From a checkpoint of a small mixture-of-experts model trained on Wikipedia.
Size: 12 layers, width 512, vocabulary 16384, 161M parameters.
Below are experts of layer 9 (counted from 0) of a mixture-of-experts language model. Rows are named router (the router's row for the expert) and show model dimensions 128-255. Each number is 500 + 25 x the weight over its row's rms, rounded and kept within 0 to 999. Numbers have three digits each.
Before each expert's rows: a language model's description of what the expert responds to. This comes from a sample of Wikipedia text that the model never trained on.

# expert 44
What it handles: Numbers in tables. Leading spaces and first digits of figures in vote, census and finance tables, plus currency symbols like £, $, €.
router:496487501518510501490498461473514508517492473498531514503519572471532482484524487515472540482479475521518516534477471487505509492522502557458510548439526516501488473501489510488501518476489507455498458489487464493485455519554475480530507506517491475476483498495467470544474541529477534536541510465486496498496546524483502527525515498505498473497491505501481529505518554523528497502514

# expert 56
What it handles: Biography lead openings. Words opening biography or article leads after a title heading, e.g. born, American, former, is an, closing parenthesis.
router:436534501536522510517555465465538500503495573467473499484497445532462460495536521495503506474531488543492492491478476453477469477461494511489533446488531504486485488499533528501507506490519512506475520494480498540501521486495511501514485495522533468495511486515498531512472496478482491481523472490491491456481474515492517505478476517469502507500495475492509488506543495483491489534530

# expert 55
What it handles: Table and list separators. Pipes, colons and dashes separating table cells or infobox fields, often before names, e.g. RUS | Nikolay, Authority:, Genus:.
router:463514471505513444528526507526487501519538545482504476463514477484546507515511485556492537496534485528525536494500506521507527503478493463484546488490454499534539535508517486522501508487491507545497504465472513494514502508523493470513491487553503509494494526566494518504503504489487497469551497486489505523523513515455504499527458493498502466449475476507489457489506474518529485458514

# expert 26
What it handles: Careers, degrees, sports. Words on education, awards and sports careers, often after his/her, e.g. bachelor's degree, football, Award, graduated.
router:520542476486501507528470475510515532487511455552526480483493520545474514466480496495504499480435502483507513472535473498493473498526475506472523506533525505525496517521478541517514487485535478518497501468476501500489470502474498490472474520486480458516488546501506526542497467522480452495523516520537463481481489479527556499510488515530492478504519554517500490493511516490500497479503

# expert 31
What it handles: Mid-word name pieces, tables. Inner word pieces of names and rare words, such as Brendan, Brethren, Hawthorn, plus table separator rows and pipes in sports tables.
router:507475455456485522474498500492511516529473514465481517470507523538501507482507501520517473497535505497498520506511517554504483458502484517507479538525520486505524503482533505491498472497512497470500549448560485480479558471511498513471512493453537480471473487506543500483505493501501477510478520474501499489474506500491524498530505486518495479455510527466547532477469549487475535463491

# expert 4
What it handles: Surname word pieces. Word pieces of personal names, mostly surnames, often inside a name and in cast or player tables, such as Yank-ov-ic, Drey-f-uss, Brown.
router:495488493488545485515515542503509472449451453526490519496485524532496495549511494479514509482491524495474507497487540519535521490486514439486472476444477510499504493478497505498511479489478519521479492459490528496499518497471442486506527464462524512511499554528506474541484513505493491467536476489541515449486517467498488488492482528499479516528521512499502454518484534462449531522501

# expert 63
What it handles: Prepositions and particles. Prepositions, conjunctions and particles that start a phrase, such as out of, before, after, until, under, off, due to.
router:514528503520484536494483483508501493507504528522493478433470546469514470513492476494471489531519508534494494539503482517485509496504530493539480511511521499510515469462496500499473459481481534475490465473551488521538501486487483515505483502509486516505524480511486487514478489520464498533541491518486481483465506464558489512507503489518466507461542422476519504510455497520492508455494

# expert 62
What it handles: Determiners and review pipes. Articles and possessives after prepositions (the, a, his, their, another), plus pipe separators in music review score tables.
router:528484509503460492510519533463493495506530469433468502457463542506520507535487494482508500504482478517505520513505520535521491516529476500438525495462470526482496479484521493476527480512477494478503504478511465511533496535471474450506546498522491497515494531481523511479471498512458507513495517492495465547501485541477479512483469504455458476481465584484492506514515466503475503494497

# expert 60
What it handles: Citation punctuation. Periods, commas and parentheses in bibliographies and references, after author names, years or titles, such as B., (2015)., Bibliography.
router:469472543520494511489466492509497489463516484498462496489543457514532507508483504484467535522498485438467533490539492507524492486509475483509512507506489511530540501478484502490469540490476513521448474504468493457496510514542491511527497501536484525535452549481466525507515506543490450531532514469483440466476498450456513480514492500484518505514539453532532484482540532532512508481486

# expert 57
What it handles: Table cell separators. Pipe separators between cells in filmography, election and heritage-register tables, mostly after a role or name, e.g. Jerry | 2 episodes.
router:503495510503490496479496477485521508506556545447469491499528486496557504538482504516541547494485475524494515511537484502509503500502484502513493522490524496525495534488556512480519486473476461498521519515504503498473504496526521556507505490501494490511501501531476505512484525511472502514540531483463477519511512485450459494517506542469486470477451550531488498480487490527520507501518

# expert 49
What it handles: Phrase-opening quotes and determiners. Opening quotation marks and determiners or pronouns starting a noun phrase, e.g. "irregular", the official, The Murani, his, its.
router:483504532521499496479517506477494464520515474485495477465469527540454482488556479489485507484507477528479526472462529492535521513519512496449522507489525525493489511496510491450496499546525477541508457525498505483517462499472505485484539494498503459544492549476485484498471480496510480512511515493506469549509521514474459489484496492507532478482516546483499510501500470477511486518481

# expert 1
What it handles: Sports-club and event narrative. Words in sports-club and career narratives, such as club-name parts (United, Rovers, Racing), sentence-opening On, and event verbs like announced, premiered, resigned.
router:480530484463500551521482517511522513515488517495517522495487463515537462506478463527540537477471528481483513471514514541537494469471499519486520489514467468519486515522461476512523461463439475504497502524462515530583520520473477539509505489489479469509530494500526516534495465515516513463499483499528490455486501499491494506522499489539508517479489502461526525511510514507505487551523

# expert 27
What it handles: Opening parentheses, negation prefixes. Opening parentheses, mostly before party abbreviations or dates in tables, plus prefixes un, dis and LaTeX _{ and ^{.
router:533531520496516500474509469486529518508491427520476458527492527498496470529524468473528487478517476476489531558504493499525463506500507500443551465501521508510526507484492493457461486491514491525513512492450517502500491523485500540522479505520493504515466525492492479482503487483491463571506524501486510528468513508473494503479525555518517521507497495530492496481515515505501510514493

# expert 42
What it handles: Line endings and prefixes. Line breaks ending lines, table rows and paragraphs, often after periods, quotes or parentheses, plus word-starting pieces like re, pre, e.
router:450524489481493533516479498522488507508548524565471466485504493437498544531530533488512496479549507514508504486536505527458506484521507514504496472514507482473568515501509508498478510490492509496478484479503515478479484511485519513496498516466490493518509460523518507515499507479457529500480496491453533549484498485541521481527497459504486535478490429479473483525518498498543514459510

# expert 22
What it handles: Clause-break commas and conjunctions. Commas ending an introductory or appositive phrase before the main clause, plus clause linkers such as but, when, where, however, although.
router:486509490490513514492553505514500498509528516467511499504487504462491504518501499485487435487527497451520515537492532521517474499476511500512549513504513467518490498478502493470508524487508514529482511467487524488541492502497477549540440498524486524470522501479495465488515478505489489537494461461501511532493507524496509476492470484491508519493500421478494515489500494482504496469497

# expert 5
What it handles: Closing brackets and quotes. Closing parentheses, braces, brackets and quotation marks ending a short span, plus percent signs, as in (NBA), +14%), "cattle baron".
router:460496499524507482502462476480498517539501566507480510504507555534484513510486495470516502479466495477515507530542501495520515508476540491491518518522521513550521512493463515529485484522510539517478471493524505501530477511499502547512477532523511514538518512512503468498506500514471504545536477494504501558508518493467448474513493526507540508474474471552487546524491524509495520520483

# expert 7
What it handles: Sentence and section ends. Sentence-final periods, often with a paragraph break, plus heading-closing == marks and the conjunction that, e.g. "in 1870." before a new paragraph.
router:498512496504491512467526527527486544500533495531503461477549454470533529527517539479509510492530499477484468527482471486474491528491492523518532492506499504538532517522510488478485539499545507500515527513505539472531510517540555501525495494462513512488503525476495482492497494457513523460509482467526507507482476511495470516517516473471541514524457445496493486521523517486492498472527

# expert 12
What it handles: Table cell separators. Pipe characters opening table rows, especially in track lists, charts and reviews, plus chart and media brand names like Billboard, Nintendo.
router:483525546473505519474485500514480450547483500456483526526501469518490497514522488542413537442516526490516488490489529489507508442496529485485508473519474514533523506493498505533506477503474499479501506480477510522489504477516461511493513493479506505536513472540541525428489475543491526506512506466529503491542510510480468511507518520502494519528497544496532527538500495558516507536485

# expert 14
What it handles: Area and stats connectors. "of" in "of which" after area figures, plus digits, signs and punctuation inside election and sports stat tables and census text.
router:479520512513534490457530476523475533505527477516478489504507456491502515477501485517482522491481514415480517540516485505512508510537490494514488533496451524478477472529486522497460545495493539534502500489490481551513475497513462530523511531474499506472486485526467471524487489507493541499473514535469465478529515497505524495514521507522484537492548446508516561480510482480530511490502

# expert 25
What it handles: Name-ending fragments. Word-final pieces of foreign personal and place names, often after vowels, e.g. Ruairc, Riise, Jayne, Eto'o, Triantafilou.
router:492478477457491533543484518462510504472480538445533469483478498523489479512490524518460504472478524482482522500505505500535506518469511483488489512516515457449500471494491532502476517525522491448511506462521516504461485513478445496494524483469501468454486475477505496467479465515502518481495531510506483473484520506516522495510528537465536454501524539496489512460505501509498547552505

# expert 41
What it handles: Prepositions after verbs. Prepositions like in, on, at, for, during that follow a verb or noun and introduce a phrase, as in flies on, open in.
router:465471516515537494482492477524468505510481526581511551485504447460523508486509523518508511516551498504513514484462476487462499502501496486487485534524468486462513500509533506503502440491479511491510494503554513488499527510490455491528461523549505511512499487530508506484498479524507490491479488510501504448495478499551481513499525454521464559487503437487522464511496488502484496482507

# expert 53
What it handles: Time-span and count nouns. Nouns after a, an or a number, mostly time spans like years, days, months, also counted things like wins, reporter.
router:504478489530509507553524503495511546490535490542460546509469574474504518481497527522530515500490472487512463516517521524475483476513496524509498533532481522487515535476526533512465585504514466515464462535508479520471483522519491450527504508464471535459488541479522462522476522493507499529487486539520473545485469518530473506502473471515484461500494554519475505490478501535473529482524

# expert 54
What it handles: Determiners and quantifiers. Articles and quantity words opening a noun phrase, often after a preposition, such as a, some, many, several, one.
router:517528520506459472539524512494474505508509465438490571474503516475509487519479500450530511535498497487506511484494461514502506511472511521503538476493520507514457480484515522490542493478471514493487499520512480545477483522465490477488520507488462506503491500503523504510463501505530510498526495457510531533506494532509514500493513469527514484518473543522508508511524476504497515496477

# expert 58
What it handles: Space before numbers. A bare space token standing before a number after a colon or word in infoboxes and tables, such as Floor count: 15, finished 21st.
router:506497529482507465544557493527526506492507509500520465539524555526532467491531490431510527497497510509497494482491506502541523471499478497483557482476502515519487497523520497468520489503500544499506519505533523435490498510537491437486493513529511482507496494508482519492482521478495505447500521493509516526487516518456502518520519503495541477490485509519483490487488487482484474542473

# expert 20
What it handles: Numerals in counts. Digits and spelled-out numbers (six, eight, twenty) in scores, years, dates, ages and sports statistics.
router:519483517510482492516546477521478496499512502445509503527496542534493486475489475540500502500478507552489518489473488498464546480520512504467525529517496483493478487486472468490549504490471487493482515501500482473461494528518464463482494516497497508519513503489524469478483483532508509541516511497498526531476517506530462499522511552468509511523521486486465489521515483471505504498493

# expert 23
What it handles: Place names, coordinates. Country, state and region names after a comma ending a location, such as England, Arizona, and digits inside decimal coordinate figures.
router:520520490522503500501463502497539493526466477478513443495510482529498476525527517523501462475491473491525498516496495503520452513492534500512534473465531480533512461498464519520510494477484465481470521464452531507518529473516464508487507472535485507525475487467482543528518523509477531532490485499515458497528491487489488517506440495539509476558476489496502533501497482515542455500502

# expert 43
What it handles: Model and route numbers. Digits and Roman numerals inside model, route and catalogue codes, e.g. Il-76, Class 385, FM 1203, III, Avenue.
router:479500494523530470531517494499493525523487474505489466538504512502523510546470492558503512468461508515507497480481512506496499535532500483492529514514506476532523515505506509492509498519480474538487488473490471514499498484492472475464483495544502511537520507488479495473490489555503499518522522508532533472471559501525436516481498531476528493493539500492464514483476526500500506531515

# expert 40
What it handles: Agent noun endings. Occupation or agent nouns and their suffixes, such as natural-ist, writer, critic, singer, mayor, plus other word-final pieces like militiam-en.
router:577458488514514507528465496512481491496510491505544520530473536550535507488496524479484474509442516465521505518506509529496470543494450497538472527495528518502479505477485481481511532478529479463519475488543487510450483499444507472515505513454490472449503540481499517518463483487498533497523542454502480504520483518513517519495501508533513478506461584539466497458518521507474530478490

# expert 9
What it handles: Table and infobox headers. Header words in sports, election and taxonomy tables and infoboxes, such as MPC, Genus, Species, Club, Total votes, Gold medal.
router:526502463491488493465511514481489494550482472545506510511474476549486529497476487465527540456426488499515485523505481504494535521499487502507523442490495507514509456494489510504492519485530499472502493467464508490513486477557516449493483553474485488484457492493498510458444501516461534452513532530494524521502493509529491499498504498530475477481504508512534533518470521491492497531524

# expert 19
What it handles: Articles and infobox dashes. The article the or The after prepositions, and the dash opening a new infobox line (- Club:, - Preceded by:), plus former, inaugural.
router:516527516511497504494463521510490500504536480440498484506513493507462481499510464530505504503446518541479506471465485512493517471515553494488555474531503496484483518496503507486496519495537500468524488491465519511523519478466511404513527507536497465508466527518482549486464498524501479507517541516483481490528521469466515480458468528523527457516497536483511521525523506468504526544502

# expert 52
What it handles: Coordinating conjunctions. Coordinating words joining list items or clauses, mostly and, plus or, but, only, then, later, as in produce, and market.
router:475542460511478478489554502481486498500476541433482521491509503532546492469497498493508448494491469510497510499492521490526534520506503486482544506516532478511532487482521480470532504475531525485455487511510475476516477466503497564534478494467520476482534494521489487487482493485507480531525470475492504558474497501493504490505504521526513509510507415496502516520482502496512515494478

# expert 48
What it handles: Nouns after the. Nouns and adjectives right after the, such as the city, the film, the latter, the same, the other side.
router:530466478484470495539499492454544473492482476557506524494459527477493537531493490567475500502464525508510468476503525519491477490499489475498531481489520498527467493514503508541498480514497446512526511494505490463501493515470500442513510498498500487511484511491482465515485491493555501474506527472492474512535518513493519490496509494487483525523461541505530488516461450516508514491497

# expert 36
What it handles: Sports table number cells. Blanks and pipes between numbers in league standings and statistics tables, with goals, points and goal differences, plus German pieces like sch.
router:511457494530554481479508523499544533535532503466486499486501521536501516501492492527477500526496508499489495523493486549544472492509510468516489527460488511485479487510527511498466478505497526531490496513502453529458461514461502542500521511472497489499484564461472507482507508434513541502482477530521520491492543498485471492491488527548516477502479544514512492512513520511470494459491

# expert 18
What it handles: Plural noun endings. Plural-ending word pieces closing nouns and team names, such as -s, -ers, -ins, -ians, plus members and They.
router:493538494466548435518480468471512518486533503496497528544465545494480501496509510448471485490486521456470470529520502472522498476516484489439455526521512495509484502505516496491522466483481532515518501509482513489506501532510494451478483482500492493513506495549512505494489524457514500537503512531503541525494529519547454506478516536521546508477486533539473507497499516500515516503514

# expert 29
What it handles: Personal first names. Given names and mid-name pieces of people's names, often Slavic or foreign, such as David, Tony, Serge-i, Yeh-or, Grég-ori.
router:500515534500459543464478484545548515494496497481501505508509529502501489475480515461549509491522499484444506488504482521485486509515509437521472456508449511490549489534528466525526525507575530507480537513504533475466501538524565453468495484487550486478526473453454509513470522503539517505512529525484513448456491486508496514512510507472511495515496531522507514507540501477539504457516

# expert 8
What it handles: Units and word-starts. Unit abbreviations (m, ft, km, °N) plus first letters or pieces of longer words, e.g. m in mullions, palae-ont-ologist.
router:467472473511490527510558511499503447502506513504493510502519505531486469495502498498515489516502468472534533502518480498514492506540520514561488497472556484550470460469498488531477501483493528492526461519526482491472493464507496507481528437474514489492491495491478511514495527490520509526478473542508481498527529498495472480487494497484489466522556514450527533467475522527524527520490

# expert 39
What it handles: Place names. City, country and region names and their word pieces after in, of or from, e.g. London, Paris, Lus-aka, Mad-ras, New York.
router:514481497505480486451448506538498495484472483515539485495500482506527475507521527435515481501514458510485528494515467518508462532461514508510456494501517508506490475508475534494539473484514501502490500496492486504513519501483483515473530463460467506498509529493479523506534523492514508515461497470486477465500471509509504506526486518512486481535489533538483517508504484500543461486489

# expert 21
What it handles: List and rank numbers. Digits beginning numbered track lists and table rows, such as 8. or 3. before song titles, plus FW, DF, MF positions.
router:510475527536509470457489464472500514523497503482475497527488495529534501530489478543527566482455515515497513493493526547518479546535499449479516520513479506510523494539536476508526529503477496481492487513510510467538505475505492512509486505494468469471474452497498475488452490515503536523505533508484521499519543514469460546498526505436460480518432518485509506518502476518522526522531

# expert 47
What it handles: Name pieces and date digits. Mid-word pieces of Hungarian, Polish and other foreign names like Kris-z-tina, and day digits in dates such as April 14.
router:541489480558448489478514476443491501502487497464478531490537498538498457489485551483476499494487504498536476517456517469525487512475509468482496504508479471554495516521474504486488528448500502499526479473547481538497528484512457491483511505480503483509499505515476479539556514540502507484482536494515467474529474512502477484482540530515506484481496507502485494468520521522467466452485

# expert 35
What it handles: Technical word beginnings. Opening letter pieces of scientific and chemical terms after a space, hyphen or bracket, such as bio, metab, bacter, p-henyl, s-ertraline.
router:496500551511534488508492497496513511512493472542521492491496490516459466475510512509456519493516463503502529484525534470529516540571551489504470505532523514519528493473508520511467459472490499499480445516496473509481491492513490528484495526504521481491475485501494451484492451494494507510509481539474479489506485508473495533467518483522494514523531527488479478487473505468530511503500

# expert 16
What it handles: Separators between numbers. Dashes, periods, slashes and spaces placed between two numbers in scores, date ranges and decimals, such as 19–16, 9–10 February, 2.2 km.
router:506553474502519482457502485478493523529519514478478465537431467499524467483495472507475512499502507529509499511518496514469502491489518515483537541507527547509496516504467520553549489452478488503463466524532509534537492467536486543496474519536494507450517537476482497505507505496489527538516495513477514507473511488445492499512486506502486486540502464526518494515482498519495481471507

# expert 24
What it handles: American place and team names. City, state and school names in sports listings and team names, such as Boston, New England, Columbus, Princeton, and pieces like -ville.
router:506494478468513510460453490513515492519440514493510475511511496513546473499481463506511516502484520492506507501478529533493482485503498470500509469524500491497491503507529487484518504476489499505485471526513494538495508485494480466483469508460488485504540521476531581494504519503499527528523518471492525465491486495502516523498507528554518498485472494523475500503524466475540516489499

# expert 30
What it handles: Mid-word fragments. Short letter or syllable pieces inside uncommon or foreign words, often after prefixes like dis-, re-, un-, such as ag, p, iz.
router:524486480527481523497444519515518527485530482454536517531510515497508485468521507475499475504521476532495506524525466501554484542517496493529490500521486519513474488524470534479480502499486517449518493552546470528475484500498506520493493503478522463498444486494484499476500485539472491499472456508472511460557498494486541514527539526463461544498526497498513492505509501477481457481513

# expert 10
What it handles: Early word fragments. Short vowel-consonant pieces early in a split word, often in song titles or names, such as T-ir-ade, T-em-pered, tem, sur.
router:563430499508505533553474470495505505501491468499512507538486494479459464487503518528498509538523501462530472508527522466489492510524460479563451481522494488474496529546481510495475498488478491507468480503524486490492478544490519523490520525521479511502471468482495462467542513467458470470532478497515516515526496537488509506505506523485503516487531483469540508480481529496500460495492

# expert 11
What it handles: Abstract event nouns. Abstract nouns after a determiner or possessive, naming acts, roles or undertakings, such as goal, role, campaign, attempt, coalition, season.
router:513452500520491501534488492502512504498525530544520515528507554471486535448515518523536527497529511500527459497498510511511440496522453524550445536519497513457513512521462505532476522530506468455519482497541489479476461475497494430524507499479469514446504541472491482492499526501529497510489540544535523501480475517510451539498512469496502514501483557530517462473484475498443510466508

# expert 51
What it handles: Copula and linking verbs. Forms of be and linking verbs in biographical prose, such as was, is, be, became, remained, often after he or to.
router:454507488495523531510550499510487511482516502475524494476486549456475531532469496484501526507522509593495531482508481484522478484479468483518457487522482502503491485505508503506496505484457493504470519476480481520525494514493507558481500491521489495520512461515496505496477476505503504439521492499470540553510477474531528494501488506522452468489482457498527488478544524478504515515517

# expert 38
What it handles: Table headers and cells. Column headers and separators in wiki tables, e.g. Candidate, Votes, ±%, Notes, Role, Semifinalists, pipe rows.
router:535482503502527520490459515518479474531446490512484530489499529532518511476450433536490527483467511490461471447501513488499468521525502521537516496520528483474484511518510515503491506481480491471503479500506491515503545453514509454473521532460507465496472497478460509544521504481448563480514522524492504505537509513519501530521466528516480485516483487512527529524473531526537469497517

# expert 33
What it handles: Commas between place names. Commas separating a city from its country or region, as in Batman, Turkey or Kurume Cup, Japan, plus other list punctuation.
router:452546500504508538474528476504515479499481482457508499511531453503544457508544502520519464484530509447503521522506499508487506496507506490502506458462524498480508506515510501505506476506487505524527515465512503500534561508486446527493501474550489534493510484509484536470511534529481487541503508499481470487502499473473493520523464517503546545493493430474457496488512476516530492492506

# expert 2
What it handles: Measured quantity nouns. Past participles after was/is/be and quantity nouns like population, length, number, total, age, often followed by of or by.
router:521450547505489539504529513508485499514488549503494511491459560488529516485462505475522485554473506509493509512542492498529484469504479489539467528522502506504501483484518509516490490518494446487533473548483483515472498455500501461506494496523487495516488494484518477502511552504478499496530517514472533552521483505489523506495508504541482477467530493504487478492488524491485510472503

# expert 13
What it handles: Nature and color words. Color and nature words, plus word pieces inside species names and descriptions, e.g. brown, fish, tree, forewings, brownish, rainbowfish.
router:516492515533478488539488523502502529490472490507497538497507496532523476477464528524474506450500483504472520531480552473477535511529527535517468494497537537473508515471500456531470500475495504449525477493497462504486467493501484489500522484498535470449460473487520482513527446483491507481479502507454502557529490510481513505488520491496494480510515550438483510499512475511542533480475

# expert 34
What it handles: Digits inside years. Inner and final digits of four-digit years and seasons in dates, sports careers and tables, such as 19-8-3, 20-1-6, 2016–17.
router:508518511476529504521491484489508468471504486449513472501511483491535495482475468529507520503460496577502469456444518536452514541491455520474512544535472489495453538520497511488514513470465509506485508493497509514498510503554487468477484506540524518516506473499460482475541512537531462506494524458488502471503499470483474471502475517552531524510475473490534525466499510524516481507538

# expert 61
What it handles: Line breaks in lists. Line breaks ending infobox or list fields, often after numbers or closing brackets, and heading == marks, e.g. NRHP numbers, Phylum: Arthropoda.
router:474542533529462544490478487504552471527483493511502462464498448442457490461511514483487520503519486517462499506503497530507511476533503521478548469526483491490502489489524540483485488498490494519460516516468489530529494547536515483492503539510502486530472484469490490513456482524492516494519513491520489521510530473546475492512522479492495538498508459479487523469501487534524476498416

# expert 50
What it handles: Modals and copulas. Auxiliaries, modals and infinitive "to" after that, it, which, what, e.g. would be, is clear, expected to.
router:443512515532529518503494484460515533480491523466474470478544548445513469515497483484508553511488532530497541483507534484529530533534451495514492492544513485489528498500479501468491562503454507488490467519473475515549474510528487543494506498543460492534554459538485492504487498501471476482559519480437511517526530474488486500526522496458454490507505457507511527515467493493523464527514

# expert 17
What it handles: Table cells and "up". Cells in sports statistics tables, often a space or zero after a pipe, plus the word up or down, as in upright, up to.
router:506528507474545490467435504491520480527450517511487546557549512509489496472522504520499522502523479490532539501469526484525460536534496493495547533490485506465534480511496473532495467519464537454523472500531476502507491505515499504487503476500499503553517442499503482476465475507473478525514484542456462493551541501463495522466541506533494521481488502486502491524507467516517458483540

# expert 37
What it handles: Year and era digits. Final digits of years and date ranges, and era words after numbers, e.g. 1885, 1924–2010, century, BCE, ago.
router:490510508521477459494501478530511495499518503524468467514476512511539499541515524543470489525466501514523504472507491461477493516480470520500574504509495503528487544475455514499500531466487484510503482520501521500484542498542475421495488472531517530518538490526469496519487494500510486510524532502505505495514509473501465464507513514511533477480507484519529490477529529512520519549474

# expert 46
What it handles: Numbers in table cells. Numbers, often the first digit, starting a table cell or match score after a pipe or space, such as | 26 |, 3–1, 0-1.
router:480481446533519484510528500474492504509533561475475486498513512518539485519474499532529534511513520512550522476509476553498540509489464501475508472499477572490514495529520482502459470488470521525505502513470511487560523530506463496487528515545527515521529478475530507512481518493503505505497524539487503473463534520504503463505460528529532470494493462468488552527514479511507531513519

# expert 32
What it handles: Linking prepositions. Prepositions and connectors like by, of, with, including, via, against, especially agent "by" after passive verbs.
router:479498481494519416481546485534505501501489535545510504496508436474524519487494494472530527503526508469461523478495492477465508506495495489512525530514504478485452498513518518494519508561507517543519497473537474516486499488501460512535468507563513521508495465533489473523513516494511480483502499519494503476489489478526500518489499483523464543490501419526504479528505484520515495471482

# expert 0
What it handles: Surname opening pieces. First word piece of a surname or personal name, often after a first name, such as Mc, St, Schw, Bro.
router:477537473518518492497455529487490522436480480541442496520532455518463471523464502443520496477507492509485515531533478509517525541438497481515501520466475536533536529500525529514504508530521522537503500480478525534514497506502496554506479517486497499510495516498495520546495497515462464488493504530469489491451539531496522483486512490468476489507538543490498499505512519496474492494513

# expert 15
What it handles: Year digits. Digits inside four-digit years, mostly the first or second digit after c. or in, e.g. 1-520, 1-9-58, 20-1-3, plus ordinal suffixes like 14th.
router:508511494481462493523529470488530471457489494463493463512530547494477484521502518488502514468455485534504498484462452468460516530480488526457513524508530519466435542490509492505512487475476496510515510541514460486509505496546500462479499477527520516490518492499519501510543539496494476519464489527482483506517523477492504470520487490467549531504498459476515507471499514498492469505470

# expert 45
What it handles: Pronoun it, -ic endings. The pronoun it and word-final suffix pieces like ic, ian, olic in adjectives, plus capitalized words in titles like Sick of It.
router:502492474505512496516486492458494523498475462425506548514486515465499510465514497473539496535458490593501488497529492504501502522506533500500506467523493515484515506474500521520482485488520447522494491523498500490536493487499472557521508528494465486503499540525488528462502495525477529444503491499489514478488514484471540489490541481530474467512537574512537495475472496502494526526513

# expert 59
What it handles: Digits in measurements. Digits inside numbers for heights, weights, sales, percentages and years, usually in infoboxes or tables, plus million, billion, kg, sq.
router:524495541470467479481557528533500530524474534478484480563477559500464491481500486539454504477481518501535514508532513498491540449528506456451495504519475483532489457502444449534515497497483484485518504494529463514469450512480448469494513539534538515555526518508513491495471512517512517532517492494507514535507525546515465536498507498498528499513523499513528493535484490552491476496465

# expert 6
What it handles: Predicate verbs. Main verbs and verb pieces right after a subject or relative pronoun, such as has, gave, contains, led, plus ending pieces like -ing.
router:500492535507541514512506444503476494505496516499510492512491489439502491514510521469504486520559506490517512503523480452486473490537490477511440532514479481482526492492523521506477479481473512512474510505470509505474511554493513489497467483528475531486475489541534469538517521513534496526474473524449537527497520541535523537475496474500506524490538509522479479486492515517490506475487

# expert 28
What it handles: Institution head nouns. Nouns naming institutions or systems, often after the or an adjective, such as government, Republic, Army, Court, Festival, office.
router:450448492521520510510470494540538461509482537509515506507480556493541531499521528472541501463476503491511524458521514525528509501475472502533504512511521516488524485500466525513515525488484468466504479505455552456466494484479492474494505509462480489474538519519452496528501512510510521492527559517508527556534529499508500533502542517538501459484480499518490493534501477535491479539526

# expert 3
What it handles: Single-letter word pieces. Short lowercase consonant pieces like c, b, d, p that start or split words, often after headings, e.g. Goals-c-orers, web-c-ams, Bots-w-ana.
router:513483505507514460515469546521499467519466470517508522466535496510472505498502480481497478503520492466482495526481518483515505492494479492537446477526521473505528469496497514466476479523510500532500519486528498426495514512482445553473540509457477471532524510496499504485520487486508507504530523512515517456497485523430492495477532539470457524497528500528530497486475509493458524494535